Below are experts of layer 8 (counted from 0) of a mixture-of-experts language model. Rows are named down (a neuron's output weights, with its number) and show model dimensions 0-223. Each number is 128 + 32 x the weight over its row's rms, rounded and kept within 0 to 255.
Before each expert's rows: a language model's description of what the expert responds to. This comes from a sample of Wikipedia text that the model never trained on.

# expert 52
Conjunctions and relatives and, which, that, who, but after commas, plus semicolons separating items in lists of ship or company histories.
down1 [142 135  83 133 109 107 100 142 141 119 123  66 112 107 109 141 148 153 125 162 125  91 143  65 179 116 137 167 128 129 173  66 158 125 165  66  89  73 172 137 121 113 195 110  90 152 132 137 110 194 150 180  89 146 109  97 157 174  91 130 155 166 131 174 136 149 119 134 101 103 108 141 150 112 101 133 104 182 167 191 133 146 195 149 187 140  76 120 140 118 167 129  83  92 151 119 115 178  99  73 134 151 170 136  73 128  86 128 135 121 126  99 157  77 169 172 165 153 126 137  96 157 132 194 148 120 144  91 173 168 150 136 150 160 145 131 122 169 161 168 169 120  76 131 149 101 145 140 167  57  72 122  93 192 142 115 121 138 119 160  59 109 110 165 139 149 121 100  97 171 126  77  91 118 145 182 109  75  82 137 126  83 110 143 119 124 177 120  76 154 166 153 116 135  59 116 139 137 149 133 111 185  87 165  90 101 108 155  88 114 127 157 138 130  77  98  63  83 102 115 119 103  81 137]
down2 [162 115 114 130 143 133 115 101 152 106  91  97 128 151 131 130 155 122 189 152 116 135 106  85 151 138 121 142 124 106 132  68 163 129 157 113  92  73 119 127 153 100 129 107  73 134 145 123  67 129 155 100 155 100 115  89  63 105  96 107  92  77 151 112  84 125 106 106 104 108 209  86 155 142 118 106  69 142 159 165  71 164 105  73 148 125 128 126 130 110  79 162 109 113 183  50 114  55 123 115 136 128 143 102 181 147 113  72 150  84 103 177 141 133 176  98  92  23 171 101  62 110 132 140 141 156 188  78 143 147 107 152 168 135 187 131 121 108 144 114 162 113 125  83 101 202 119 139 121 140 116 134 150 173 175 109 159 133 123 149 146 118  93 160 115 209 135 145 165 146 135 140 114 171 101 150 125 151 103 103 135 138  52 137 151 132 119 185 137 193 147 103 151 117  77 131 138 140 103 104 105 151 117 139 171  91 108  55 124  99 105  92 191 147 113  71  79 144 160 105 142  89 121  99]
down3 [196 141 127 128  86 150 170 151 162 199 109 126 144 145 187  97  81 144 184 159 112 131 157 158 112 113  89 117 148  76 175 108 152 139 136 187 121 101 188 154  74 137  59 129  81 119 157 135 115 144 159 138 121  63 116 119 189 169 175 119  87  89 187  96 176  94 102 117 110 216  94 121 182 131 108 142 146  99 180  96 125  72 148 106 176  81 194 123 106 111  73 129 163 165  80  89 142 129 160 162  95 116 151  89  78 115 139 151 148 119 118 179  90 113 118 136 119 150  98  71 153 101 154 121 223 181 131 108 135 132 126 107 121 118 111 205  97 167 106 110 120 113 144 129 133 161 158 136  93 147 133 144 163 121 121 169  77 123 144  80 119 129 139 165 126 139 159 176 168  90 123 131 101 142 199 131 158  81  54 165 129  76 152  95 124 126 105 127 152  80 116  96 128 107 132 117 112 119  83  98 163 123 118  78 168 103 145 126 174 130 110  86 123 114 148 128 111 150 131 145 129 153 142 140]
down4 [166 186  77 110 176 166  82 129 157 140 126 115  78  72 227 125 157 138 140 131 198 164  97 179 134 139  71 151  99 132 120 147 147 198  97 170 110 164 107  96 150 209 138 197  68 125 151 174 154  99 117 127 153 132  97  96 103 155 159 105 115 118 137 112 132 114 117 156  87 176 130 165 152 169 154 157 109 128 114 199 151 131 129 133 155 120 131  93  99 100 126 107 113 163 115  76  97 118 174 151 127 103 101 106 185 106 127 154 141  85  94 109 112  85 153 155 113  46  85  81 117 118 107 132 131 105 123 106  79 128 122 108  90  79 186 102 146  97 101 146 133  96 118 154  67 135 150 140 145 138  78 118 130  93 148 161  78 138 180 128 139 138 148 166 174 182 154  94 100 106 121 127 147 130 116 145 103 109  81  88  93 135  60 121 146 130  93 108 116 134  66 131 169 126  90  89 109 133 121  84 108 178 144 177 141 140 131 128  67 152 118  46  77 123 177 168 144 153 151 150 118 143 113 153]
down5 [132 114 129 101 146 110  76 202 156  76 130 110 119 156 140 161 123 127  79 112  89 129 142 127 150 124 106 103 104  94  97 218 147 146 165 152 152 142 170  86 143 138 153 179 193  54 167 112 111 101  75 111  95 136 134  96 157 122  93 175  96 108 116  90 106 187 134 139 134 134 128 159  80 126 123 117 172 140 101 167 210 126  89 168 147 101 117 129 143 154 155 103 129 143  57 124  69 156 111 117  96  30 133 172 105 141 158 118 150 159 124 116 132  97 114 145 172 154 201 143 177 159 110  97 146  99 149 150  96  60 146  89 132 122 161 127 166  71 194 117 129 115  87 119 168 130 141  96 128 108 125 132  81 169 149 126 167 107 178 122  90  87 113 152 103  88 105 182 104 108 134 130 160 123 113 101 100  50 143 147 116 141 126 178 125 138  86 131 120 125 150 127 151 133 175 102  95 101 157 165  79 209 116 137 172 180 129 143  86 111 112 179 103 168 128 100 181 151 133 116 117 110  77 155]
down6 [116 134  88 103 115 115 147 149 146 138 145 160 120 126 165 121 172 168 111 143  82 169 108 154 180 157  81 132 169 173 134 157 154 161 129 104 160  96  94  67 127  97 145 139 195 103 158 180 134 137 123 122  81 131 103  70  99 109 128 112 134 119 116 122 134 145 162 120 134 119  91 142 158 123  42 207  95 192 127 123 162 144 117 164 156 160 123  90 105 118 173 114 135 135 136  71 183 140  42 128 158  88 147 179 138 181 125 114 130 103  96 100  99 115 178 126  98 132 159 154 135 145 173 143 120  75  87 108 160 118  48 144 117 123  62 111 123 135 106 105 141 124 120 128 135 201 154  95 181 116 147 150  73 100 140 130 146  57  63 138 145 165 119 155 188  42 117 207 130 143 143  95 148 113 184  85  95 120 105 132  83 142 179 102 136 126  73 168 150 113 106 177 133 136 168 110  93 116  99 112 148 136 107 161 111 121 104 141 129 157 120 110  82  96 202 119 159  93 104 103 154 131 160 167]
down7 [157 114  96 169 127 119 143 107 103 104 145  89 117  15  76 190  88 111 135 172 152 154  96 124 180 128 135 111 107 152 184 106 159 127 197  96  87 143 142 115 106  78 142 103  99 155 147 142  89 134 131 112  97 126 120 185 144 160 160 184  85 135 171 177  91 177 159 109 117 104 116 171 119 106 135 115 197 156 153 167 114 146 147  98 143 121 155 147 114 145 208 190 175  84 154 189  97 123 159 181 131 107  71  62  84 180 138 131 141 177 141  98 144 171 111 143 107 124 194 131 140 123  98 122 147 150  71 131 115 172 163 130 172  59 124 110 120 199 109  95 139 122 140 160 134  76 109 120 101 131 115 130 122 140  67 134 180 208 148 151 109 128 143 126 131  95 186 119 123 147 170 144 111 134  84  79 139 128 154 131 107  93 121 106  97 158 129 144 156 127  94 125 133 133 134 131  59 130 146 103 105 120 121 135  88 137  92 152  80 103 129 152 116 101  86 139 144 111  86 139  74 113 123 201]
down8 [136 145 204  79  82  68 111 107 130 188  78  86 164 141 108 185 168 129 122 145 169 119  93 150  80  96 110 185 131 135  86 101  75 183 152 142 123 119  84 146 135 124 115 188 137 133  91 128 148  77 143  85 130 164  83 135 145  95 120  92 111 164 135 132 118 145 137 120 139 100 116 123 159 115 127 148 115  94 137 142 124  85 150  69 128  74 144 139  89 131 134 117 100  83 133 148 162  82 140  99 181  83 131 186 149 124  92 125  65  87 131  58 122  91 119 125 144  76 154  73 120 108  93 164 129 143  80 136 142 135 118 132 187 120  93 161  92 167 139 162  41 127 144 113 133 138 164 106 123 115 110  80 140 122 153  55 164 106 187 169 166 123  90 119 128 115 164 150 172 154 104 117  94 149 147 147 187 112  58 101 109 116 106  98 124 143 127  73 157  80 174  96 161 120  85  74 116  93  56  88 121 111  83 119 147 134 108 144 119 143 123 171  79 160 109  63 131 130 169 145 196 128 144 140]
down9 [148  94 108 120 155 116  73 136  92 130 158 158 130 104  86 131 151 127  91 130 101 174 155 153 142 144 104 184  52  94 116 101 127 111 127 128  77 127 155 111 116 125  89 125 120  83  99 129  75 116 126 141 122 162 189 161  97 150 152 137 179 176  87 178 131 146 157 120 116 109 106 158 173  87 155 107 134 196 111 134 135 127 174 102  87  89 172 166 177 129 173 148 164 146 126 162 110 147  79 111 140 112 169 131  90 141 169 137  83 160 189 116 131 174 112 188  99 134  74  81 144 132  97 130 100 153 161  94 142 115 103 141 147 151 105 128  80 108 110 104 137 123  86 113 159 129 101 153 218 123 150 169 137 166  68 193  34 140 161 182 177 150 153 135 113  79 151 126 136 120  20 111 137 122 190 129 128 154 148 100 115 110 124 100 165 120 122 160 132 114 136 135 127 117 124 176  77 122 131 150 108 157 168 121  93  68  55 139 193 110 146  94 109 112 183 100 164 120 124 181 181 141 113 127]
down10 [140 121 158 124  90 128 136 170 151 115 169  68 116  88 112 111 142 135 145  91  95 135 137 147 169 156 186 121 130 138 155 117 122 124 174  64  73 124 150 117 149 130  95 142 165 147 106 162 148 172 190 140 163 116  73  97 153 133 141 133 132 210 124 121 155 116 130 170  97 143 113 121 140 145 145 116 132  87 166  98 156  96 133 125 139 108 167 116 106 151 156 134 148 154 151 107 133 156 140 167  61 144  99 155 103 110 118 118 204  95 165 179 168 165 107 130 118 151 169 158  85 148 154 163  72 170 168  93 103 195 147 124 132  32  72 149 115  98 150 134 234 138 108 107 154 105 147 139  92 127 115  97  93 141  93 124 134 162  94  68 179 125 167 140  91 122 114 103 121  96 177 103 168  97  97 105 144 173 194 170  95 149 161 110  92 144 162  99 167 146 107 173 157 153 159 140 126 156 172  90 159 114 131 118 130  73 155 102 111  67  90 138 162 122  77  42  89 142 170 148 131 156 136 186]
down11 [182 150 141 142 137  63 160 139 132 148 169  74 133 107 132 130 171  57 121 110 109 103 131 143 164  74 147 169 137 137 121 103 133 159 110 135  85 167 118 109 128 121 107 131 110 120  69 136 111 197  32  82 132 133 122 114 109 132  55 147 126 112 133  96 140 111 127 111 100 106 122 171 171  69 103  98  90  77 122 170 114 117 137 159 107 129 116 132 108  98  77 156  66 111 119  66 101 101  97 134 134  84 135 111 118 117 103 153  97 111 153 155 135 134 134 112 166  78 143 110 117 134 145 146 101 123 169 151 140 154 176 128 138  93 117 145  72 182 102  87  99 111 147 131 116 119 128  89 120 126 192 180 187 150 115 145  96 238  91 127 139 138 169  99 187 123  99  99  89 176 107  92 133 120  94 122 121 131 148 149  23 190 131  76 124 118 132 112 124  55 156  98 166  71 169 177 153 148 142  68 159 137 165 133  94 179 109 122  93  87 157 119 123 129 103 173 108  96 150 130 174 158 168 110]
down12 [171 141 194 106  88 130  69 131  93 171  99 143 124  94 132  97 124 104 145 120  53 134 135  80 145 105 156 171 142  79 143 103 141 153 121 154 137 145 139 156 136 119 134 127 125 148 167 163 115 149 151 159 110 147 130 168 134  97 143  55 104 118 108 157 119  66 133  67 133 117  81 107 140  94  81 156 111  81 138 175 122 167  97 119  77 108 100 154 161 126 104  99  84 139 134 110 149  31 145 128 151 144 128 144 124 178  93 151 114 144 155 143 125 123 153 181 195 201 125 165 189 132 159 125 139 172  95 110 135 176  78 126 169 148 145 132 149 126 150 118 138 176 122 107 114 137 150 121 128 103 108 180  75 121  86 173  16  88 157 158 138 157 175 145 139 161 156 132 140  77  94 166 218 126 127 149 113  59 125 113  59 160 186 191 136 156 152 155 137  96 137 148 130  73 161  90 155 112 159 108 137 131 160 101 138 133 146 134 109 136 117  96 154 125 222 140 157 143  96 134 141 127 166 133]
down13 [157 122 157  83 155 148  78 161 132 120 127 144 139 110  59 149  83  82 166  51 154 138 126  92 117 136 132 174 158 212 184  77 162 205 128 145 138 160 120 109 122 154 128 130 112 144 101 153 180 123  54 142 134  64 138  92 118 127 156 139 127  68 133 111 171 187 170 118 108 112 130 151 182  70 101 156 105 154 135 161 128 130 115 169 138 158 145 149  61  82 178 112 133 151 107 139 107 140 133 112 138 100 133 158 142 132  70 157 142 199 107 127 104 127 114 135  94 129  84  85 108  71 171 117 148 139 131 178 158 123 141 126 146 156 120 117 173 156 118 175  95 124 140 147 164 116 159 221 152  77 142 163  87  95 127 155  72 169 124 148 140 179 124 129 151 135  78  79  85 175 121 124 154  97 110  64 140 129 112  96 113 153  64 125 105 132 152 116 107 148 121 119 110 102 183 152 111 186 114  93 123  78 108 149  92 138 135 161  97  62 107 139 130  95  94  78 160 122 203 111 127 140 137 160]
down14 [164 138 112 136 190 126 106 138 125 202 126 115 157  96 132 129 146 127 176 131  99 174 157  81  74 131 128 124 114 146 136  75 141 120 150 131 156 139 118 112 120  86 210  87 159 143 164 129 139 124 116 111 106 135  83 128 118 166  87 118 132 140 171 159  63 141 144 107 114 153 143 176 131 107 196 108 185 110 146  69 162 121 143 172 120 135 121 167 139 122 140 140  83 143 142 177 133 155 182 148 153 106 156 176  93 139 162  99  99 116 134 109 119  89 191 137 147 166 154  97 105 149 146 163 209 132 120 130 143 169 111 182 113 137 175 123 147  92 162 109 127  85 111 150 112 172 140 206 108 130  30 113  97  83 125  66 131  79  75 121 156 112 137 109 154 116  70 190 166  97 147  93 155 137 171  54 115 206 102 153  67 174  97 121 102  51  91 164  83 131 148 116 132 107  92 104 145 151 140 123 152 129 165 133 107 127 122 180 169 149 146 114 140 147 202 119 148 127 101 121  86  92 126 136]
down15 [113 131 105 130 117  70 102  99 133  57 142 167 181 112 178 109  71 118 123 109  98 133 139 119  87 133 105 139 128  90 103 249  74 113 141 131 136 132  69  85 147 129 181 119 213  47 176 129 172 119 155 153 149  93 180 138 176 124  81 101 140 168 105 161 159 135 197  94 134  88 104 123  82 137 146 127 182  86 110 162 112 151 121 172 149 145 112 148 167 155 136 123 117 150 127 170  49 113 107  86  58 123 145 139 140 189 175 174 131 136 107 133 106 121 114 149 145 138 123 134  68  80 183 159 172 132 145 169 158  73  91 120 170 125 144 162 135 100 126  95 112 140 124 194 186  80 122  55 141 152 148 168 163 117 101 172 119 120 150 130 141 132 155 132  78 137 134 131  90 171 133 124 141 139 109 101 126 165 163 133 146 106  78 113 164 117 146  93 159 131 161 126  94 149 137 146 120 169 108 188 119 111 156 162 125 125 100 156  98 100 167 117  67 135 127 139 101 143 125 112 146 156  92  84]
down16 [ 66 142 154 145 137 129 120 133 121 119 133 179 136 215 165  75  75 106 104 103  88 110 144 110 116 114 112 136 175  95 113 183 111 134  60 165 187 146  84  99 148 141  86  97 209 107 104  94 137 131 112 130 143 144 111 155 129 158 139 106 150  78 112  80 156  72 106 134 134 108 133 138  21 174 178 172  85 123  69 154  98 164 130 130 128 142 156 123 140 121  67  93 116 174 125 110  97 146 110  98 122 126 156 109 205 120 124  79 120  77 132 138 132  54 122 147  99 169  96 123 126 124 126 170 112  54 120 135 108  67 110 121  79 197 130 171 139  90 154 157  88 106 165 127 124 188 151 126 189  96 158 121 126 113 160 177 126  82  67 121 136 118 105 110 139 170  97 139 166 116  67 112 127 122 170 170 128 118 107 133 170 164 159 131 192 150 147  92 135 130 172 161 103 124 148  94 163 134  91 170 135  99 122 133 172  99 121 168 160 154  85 104 124 168 180 142 133 119 158 123 127 130 143  94]
down17 [ 35 150  94 157 129 127 123 129 100  98 152 169 133 135 140 169 127 135 122  87 145 124 121 146 117 106 157 118 177 120 131 102 185 153 191  99 128 111  91 150 105  57 119 116 138  82 114 189 156  99 111  68  93 116  99  92 130 138  59 137 102  67 135 166  88 132  92  77 116 138 144 143 102 180 136 128 148 153 132 188 174 194 147 171 105 155 147 200 191 127 151 160 111 131  93 132 123 141 136 143 189 156 180 124 155 136 120 122  95 117 170 154  65 128 146 128 144 146 121 198 203  98 125  99  83  81  74 109 116  85 107 117  98 149 150 117 126  63 111 116  91 127 185 129 166 135  75 102 156 117 175 171 188 196 161 106 134 118 160 138 129 142  96  96 121 158  94 167 134 151 160 167 126 158 127 183 119 136 177 132 160 125  94 176 102 144 123  93 124 130 140 129 109 117  61  97  93 134 115 167 101 186 123 154 167 125 105  83 189 171 150 139 123 138 155 165 114 102 153 105 140 121 121  70]
down18 [ 76 136 163 175 130  90 154 182 197 196 132  66 140 169 124 102 155 157  52 134 155 112 135 133 153 127 118 114  81 117 192 115 166 152  44 133 113 144 130 144 115 120 135 131  94 101 103 145 103 181 137 165 135 152 144  80 135  94 152 134 112 112 140  94  81  97 195 121 150 117 153 110 167 142 104 119 125  90 148 131 161 159 144 163 112  81 110 152 109 163 151 120 156 114 107 135  87 113 104 163 179  66  88 189 166 164 128 109 162  91  94  84  96 126 107  57  96 131 154 142  97  82  99 153  80 103 172 198 127 101  80  96 184 140 153 177  85  97 106 154 146 127  96 102 137 116 124  77 118 152 167 115 161 159 100 180  96 162 168 192 138  83  65  80 100 140 129 122 117 182  96 161  68  93  92 166 173 171  73 113  88 149 146  84 153 126 179 129  96  99 132 100 138 165  95 147 120 158 155 115 110 118 114  92 110 103  92 123 104  96 136 112 131 156 120 139 114  91 140 150 174 118 118 101]
down19 [ 94 133 164 145 106 153  89 102  74 163 113 108 104 139 149  58  78 153 118 129 136 136 105 145 140 169 104 114 117 107 157 134 115 113  88 124 139 149 129 175  79 144 107 135 207 154 114 104  85 127 136 107 183  93 153 153 123 133 135 190 197 120 161 100  99 148  98 229 160 180  81  61 117  90 139 142 132 139 101  58 118  86 136 137 146  60 136 127 111 162 146 176 102 115 197  77 128 114 143 204  64 145 105 166 138  82 120 102 112  85 163 104  79 179 124 121 148 158 118 150 167 177 125  93 189 159 148 154 123 114 113 137  98 130 106 115 169 153 100 107 125 154 111 156 144  88 163 151  92  78 115  67 170  87 122 128 171 116 118 107 152 100  94  82  92 124 122 130 127 123 140 113 120 152 123 126 119 102 134 198 159 171 106 150  85 112  77 107 113 118 180 177 151 188 154 120 139 106 117  91 184  90 161 146 101 150 178 145 162 186 136 161 158 130  91 129 114 135 100 174 102 146 155  88]
down20 [148 142  83  89 211 103 107 116 164  68 114 131 155 119 162  57 172 129 170 152 138 113 155 122 122 149 165 128 128 132 143 141 171  48 136 104  57 176 144  99  56 187 139 149  70 107 117  86 106 128 135  89 107 112 141 126 139  79  80 111 120 120 146 136  62 156 131 100  98 149 135 150 183  51  90 112 111 160 160 140 139  88 109  76 113 142 122 127 130 132 183 162 101 117 134 130  99 123 135 124 163 120 138 107 120 100 133 126 139  80 102 136 129 159 145 133 149  93 106 118 141 172 171  87  85 124 106 193 135 183 132 111  93 124 126 137  86  83 172 134 104  93  79 202 157 149  94 104 138 225  89  62 166  90 160 163  90 134  86 104 147  85 138 183 139 140 156 118 127 181 169 134 103  61 145  85 106 130 161 100 119 112 160 118 132 154 179  95 122  92 164  82 157 135  80  84 133 108 135 122 163 111 161 133 111 136 100  97 128 134  82 126 137 169  82 120 144 179 117 150  71 141 149 119]
down21 [108 142  74  73 112 145 112 151 133 100 135 113 196 115 135 104 133 163 161 128 117 164  94 115 112 113 127  88  95 104  69 124 196 129  98 138 102 181 195 128  89 161 121 156  94 102 145 181 112 122  85  68 186 131 104  84 120  80 118  53 151 122 127 177  59  94 112  64 137 112  70 117 139 134 131 204 111 117 209 214 103 133 168 118  71 128 105 100 152  98 120 178 153 129 115  54 158 155 160 151 156 140 116 125 121 116 139 143 103 121 105 104  94 146 105 156 198 138  98 132  98  97 136  99 143 107  94 161 158 143 119 153 129 103 171 137 141 131 139 157 147 160 190  81 171 140 205  98 119 181 163 137 126 114 129 133  94 120 146  71 119 103 130 143 128 166 164  94 137 143 112 104  91 120 135 151 132  80 102 182 136 113 135 151 128 113 145  34  69 146 165 161 105 147 132 122 103 133 125 135 147 117 116 140  84 140 144 155  78 169  92 136 133 139 164 148 169 171 153 130 124 131 197  84]
down22 [152 105  46 136 154 139 139  59 152 127 118 100 159  54  78 133 157 171 154 138  71  92 128  83 111 106 146  92 120 163 124 102 173 118 171 104 135 135 140  96 108  89 109 164  97 150 141 130 110 144 120  64 110  87 161 146 124 151 125 172 126 163 140 154 106 157 176 114  90 103  96 154 172 129 144 128 124 132 184 152 143 198 135 122  69 158 139 132 116 109 191 138 143  70  92 128  75  83 147 141 129 117 105 125  66 170 103 145 129 110 153 153  70 152 118 145 119 101 156 152 167 128 121  65 113 208  80 142 116 141 169 138 110  71 111 103 167 183  81  87 196 139 114 150 159  98 119 127 123 158 154 155 131 108 122  93 148 153 164 137 118 135  85 154 142 101  55 103 151 172 160 114 146 150  33  94 192 155 164  89 117 110 164 134  89 125 104 199 130 163  99  69 159 120 123 179 120 154 187  78 131 158 180  95 137  98  86 150 113 104 134 157 107 159 120 122 139 117 166 112 110 100 140 125]
down23 [172 155 101 124 126 104 150 115 126 150 131 127 135 127 105 137 122 125 144 139  98 123 111 120  61  45 141 101 123 148 126  75  84  74 117 175 149  92 128 215 149 137 107 144  88  66 182 118 159 169 117 103 140 134  87 109 131 131 127 145  99  46 106 107 121 104  99 133  94 126 137 152 123 103 137 182  38 131 116 117 153  90 104 145 125 149 114 129 107 123 214 173  91 121 100 128 112 176  96 116  87 186 131  97 140  99 118 128 140 107 167  55 106  94  88 165 152 122 163 127 119 117 159 106  67 122 155 106  66 151 146 144 145 116 132  96 134 105 128  91 147 135 115  78 120 158  90 137 153 139 168 175 121  96  78 137 152 113  99  92 164 152 155 103  80  71 109 145 190 201 146  70 157 147 109 114  94 119 126 140 112  87 176  94 173  65 142 175 108 185 123 114 153 119 111 113  90 166 137 181  78 148 226 152 109 167 124  94  99 160 139 145 150 108 160 120 131 172 125  83 176 103  96 142]
down24 [171  46 132 113 118 105 163 119 132 144 147 129  91 120  99  95 129  81 116 131  76 124 109 153 120 101 154 132 145 100  86 115  85 119 130 113  72 129 121 157 128 192  98 123 148  69 111 121  83  97 138 177 163 178 157 144 172  73 152 128 135 214 125 120 184  90 133 147 148 112 148 141 167 119 165 194 119 178 170 170 105 124 132  98  88 126 157 117 115 142  91 119 181  99 147  98 133  84 147 107 149 155 131 137 122 157 122 102 129  75 101 171 104 136 139 187 149  68 115 164 118  96 142 129 128 132 115 117 135  78 102 166 110 100 114  90 188 118 128 143 146 143 139 138 107 161 162  98 104  74  86 116  40 137 133 171 104 130 157 147 142 137 151 145 135 158 121  95 129 132 113 183 155  96 173 164 196 124 106 173 113 106 130 123 125 209 138 130 136  82 153 173  99 121 229  93 132 161 119 158 153 139 120  97 134 104 218 109  86 137  86 132  94 188  87 124 125 213 116 113 173 159 137  73]
down25 [138 154 103 106 155 103  95  96 182 133 172 114  57 123 120 149 140 110  64 155  82 122 132 116 161  78 123 140 103 134 121 144 156 151 189 182 130  98 113 198 156 166 157 106 123  98 131 109  89 154  67 164 118 152 103 100 113 145 139 172  95 111 141 166 112 136 127 151 126 174 134  91 125 144 161 213 150 101  73 112 145 122 159 156 164  52 164  99  91  76 152 137 124 121 105 104 145 171  54 184 132 135  53 112  89 132 112 113 117 137  55 109 125 175 170 141 114 171 134 171 116 151 175 208 134  90 128 143 122 127 146 154 143  96 107 109 101 192 138 187 110 143 103 154 161 169 122  92 128 167  65 126 122 110 150 118 162  87 156  94 116 145 150 152 137  92 123 165 123 110  96  70 146  83 132  97 178 126 147 144 117 114 151 127 139 127  62 199 128 152 192 124 116 162 183 152 113 145 110  84 184 133 147 146  68 166 108 160 173 155 162 128 127 142 141 128 115 135  77 171 173 142 142 140]
down26 [ 94 130 149 107 147  65 123 123 153 133 193 146 104 143  97 105  97 133  88 135 182 134 138 135 121 184 102 119  77 158 145  97 108 128 137 130 154 120 167  98  85 103  60 110  84 157  56 201 138 160 117 151 151 160  77 103 114 116 115 115 155 108 111 158 143  88 105  48 153 167 135 128 103 162 123 115 135 160 126 135  88 110 129 122  71 157  96 125 121 150 126 160  82 105  75 112 156  81 165 107 162  79 122 101 130 105 175 138 177 151 107  86 112 109  82 151 131 136 115 177 103  72  93 115 100 149  93 158 145  78 128 110  62  92 115  86 134 148 106 123  78 144  98  64 157 144  58 149 120 114  98  79 169 126 145 109  80 142  78  64 142 105 143 112 179 145 151 161  85 181  91 125 110  80 118 176  99 128 178  97 152 136  82 134 125 107 143 155 108 117 129 130 167 118 107  98 106 133 144 167 171 116  75 151 109 131 115 151  65 143 193  67 150  63 182 180 191 139  95 154 138 137 145 137]
down27 [163 118 178 148  60  75 108 119 145  96  86 132 132 151 107 139 174 124 174 144  97 151 164 155 116 146 138 133 175 130 113 173 132 132 115 135 113 110 129 149 127 132  91 119 111 130 105 146 132 194  98 148 109 199  92  39 138 158  78 107  89 128 108 115 106 176  72 119 129  54  71  52 150  99 115 125 133 195  86 141 117 128 109 112 217 171 136 115 141 135 146 140 126 159 108 126 133  85 119 145 131 132 116 135 188 119 168  96  81 118 102 141 151 102 138 187  77 182 143 171  68 166 187 119 118 151 115 130 130  97  79 101 133 212  87 133 169  62 101 152 123 127 139 119 168 163  63 141  76 143 107 103 134 122 130 134 149 125 154  68 141 173 153 125 103 109 167 151 128  96 143 123 141  73 177 124 104 141 177 111 165 134 129 173 137 190 117 172 130  66 197 136 112 118 115 115 119 129 118 118 152 119 114 147 111 114 122 106 190 131 115  64 147 160  84 134 159 102  77 174 116 176 150 114]
down28 [130 108  70 120 106  63 108 108 158 178 157  96 104  83 112 125 133 111 168 133  66 101 106 104 161 131 157  88 123 112 145  63 168 119 114 116 101 107 196 124 105 135 198 132 103 169  76 136  57  88 129 147 149 149 157 173  94 107 187 145 107 187 145 148 152 135 193 105  88 111 109 155 212  98 121 103 137 140 167  81 163 145 140 133  54 111 148 118 110 114 160  97  83 139 116 121  80  78 142 122 135 133  94 132 104 124 109  98 128 108 136 121 140 122 148  80 134  85 183 113 172 115  91 125 139 190 176 112 114 201 150 153 119  70 122 104 109 150 138 161 164 117 166 188 130 169 125 182 128 152 131  90 122 142 147 103 143 198 147 173 149 120 138 175 153  96  87 163 120 145 108 116 150 164  71 157 144 150 106 128 162 137 131 114 113 140  91 176 107 170 112 120 131  87  53 177  88 140 148 126 155 148 130  99 168 104  64 146  81 134 161 152 136 142 108  58 156 118 123  78 125 153 148 192]
down29 [170  84  92 122 149 106 213 155 121 193  97 103  49 178 111  81 132 168 112 143 174  94 162 203 117 148 130 124  45 143 170 130 126 203  96 130 116 119 186  86 112 118 122 104  79 141 146 154  53 176  66  94 107 138 151 110 149 128 104 139 142 115 119 108 108 165 173 113 159 164 124 108 204 143 127 121 157 102 152 145 137  64 165 159 109 138 131 160 104  83 141 149 107 154  85 137 139  69 128 136 175 166  99 145  76 102 134 153 166  91 105  92  94 141  90 118 103 164 113 118 105 100 150  70 120  99 131 189 133 108  96 108 137 167  81 147 135 121  78  86 156  79 117 131  83 142 176 144 145 140 138 127 137 169 143  79 166 151 153 118  89 181 123 173 148 138 121 149 102 115 159 139  93 124 128 113 148 118 115 105 174 122 107 190 155 140 133 117 161 149  90 117 121 208 126  93 116  94 176 136 105 136 119 172 175 117 102 115  96 138  95 127  70 130 142  76 127 152  61 104 121 134  75 127]
down30 [176 181  92 119 154 139 149 102 178 146 166 145 109 133  81 157  92 149 125 126 150 108 134 125 145 133 148 106  94 100 134 101 147 119 106  88  87 172 160 154 118  97 114 168 133 143 154 174 117 152  96 173 146 132 109 141 149 100 164 183  99 220 123 134 180 129 135  86  87 169 146 141 157 129 116 108 133 162 166 164 164 155 153 126 104 113 129  77  89  70 200 220 169  86 135 112 143 141 170 136 115 124 175  82  50 129  99 141 133 161 152 103  98 149 104  96 169 162 114 155 223 158 115  83 174 171 170 120 154 215 130  69 138  95 154  77 121 141 156  65 159 118 122 100  57 131  93 109 192 153 145 103 148  56 131 123 141 177 155 148 123  67  82 188 121 124 133 121 117 179 166 149  95 197 163 134 150 129 127 136 116 111 190 134 120 153 144 148 137 131 130 139 125 119 122 157 126 106 139 105 149 127 150 134 105 166  73 116 135 109 110 134 134 170  83 128 131 148 110  73 166 118 119 128]
down31 [ 93 177 172 161 117  64 115 118 148  75 122 173 132 180 155 110  94  92 191 118 115 113 145 177 117 152 192 156 117 124 155 150 121 172 147 139 124 197 123 145 130 142 114 166 182 113 139  77  66 139  92 174 156 117 121  63 111 125  94 129  90 105 135 117 152 105 120 160 132 161 131  89 111 159 157 102 106 118 109  66 112 106 183 123 211 105 172 154 162 155 133 153 168 150 176 147 129 133 105 171  92 117 163  84 140  74 158 136 138 105 142 108 145 168 180 151 104 130 131 108 133 138 145  84 152 107 173 145 160 120 133  93  86 138 130 104 189 159 122  87  47 159 149 166 109 130  87 108 119 108 159 141 162 136  66 175 152 105 126  79 104  92 110 146 104 130 140  97  69 124  94  83 132 115 164  63 141 121 190 177 124 141  89  80 160 141  95 185 160 113 191  79 108 161  80 111 180 122 113 118 128 110 117  78 126 142 107 124 187 110 157 102 148  82 114 144 103 116  88 121 183 119 174  96]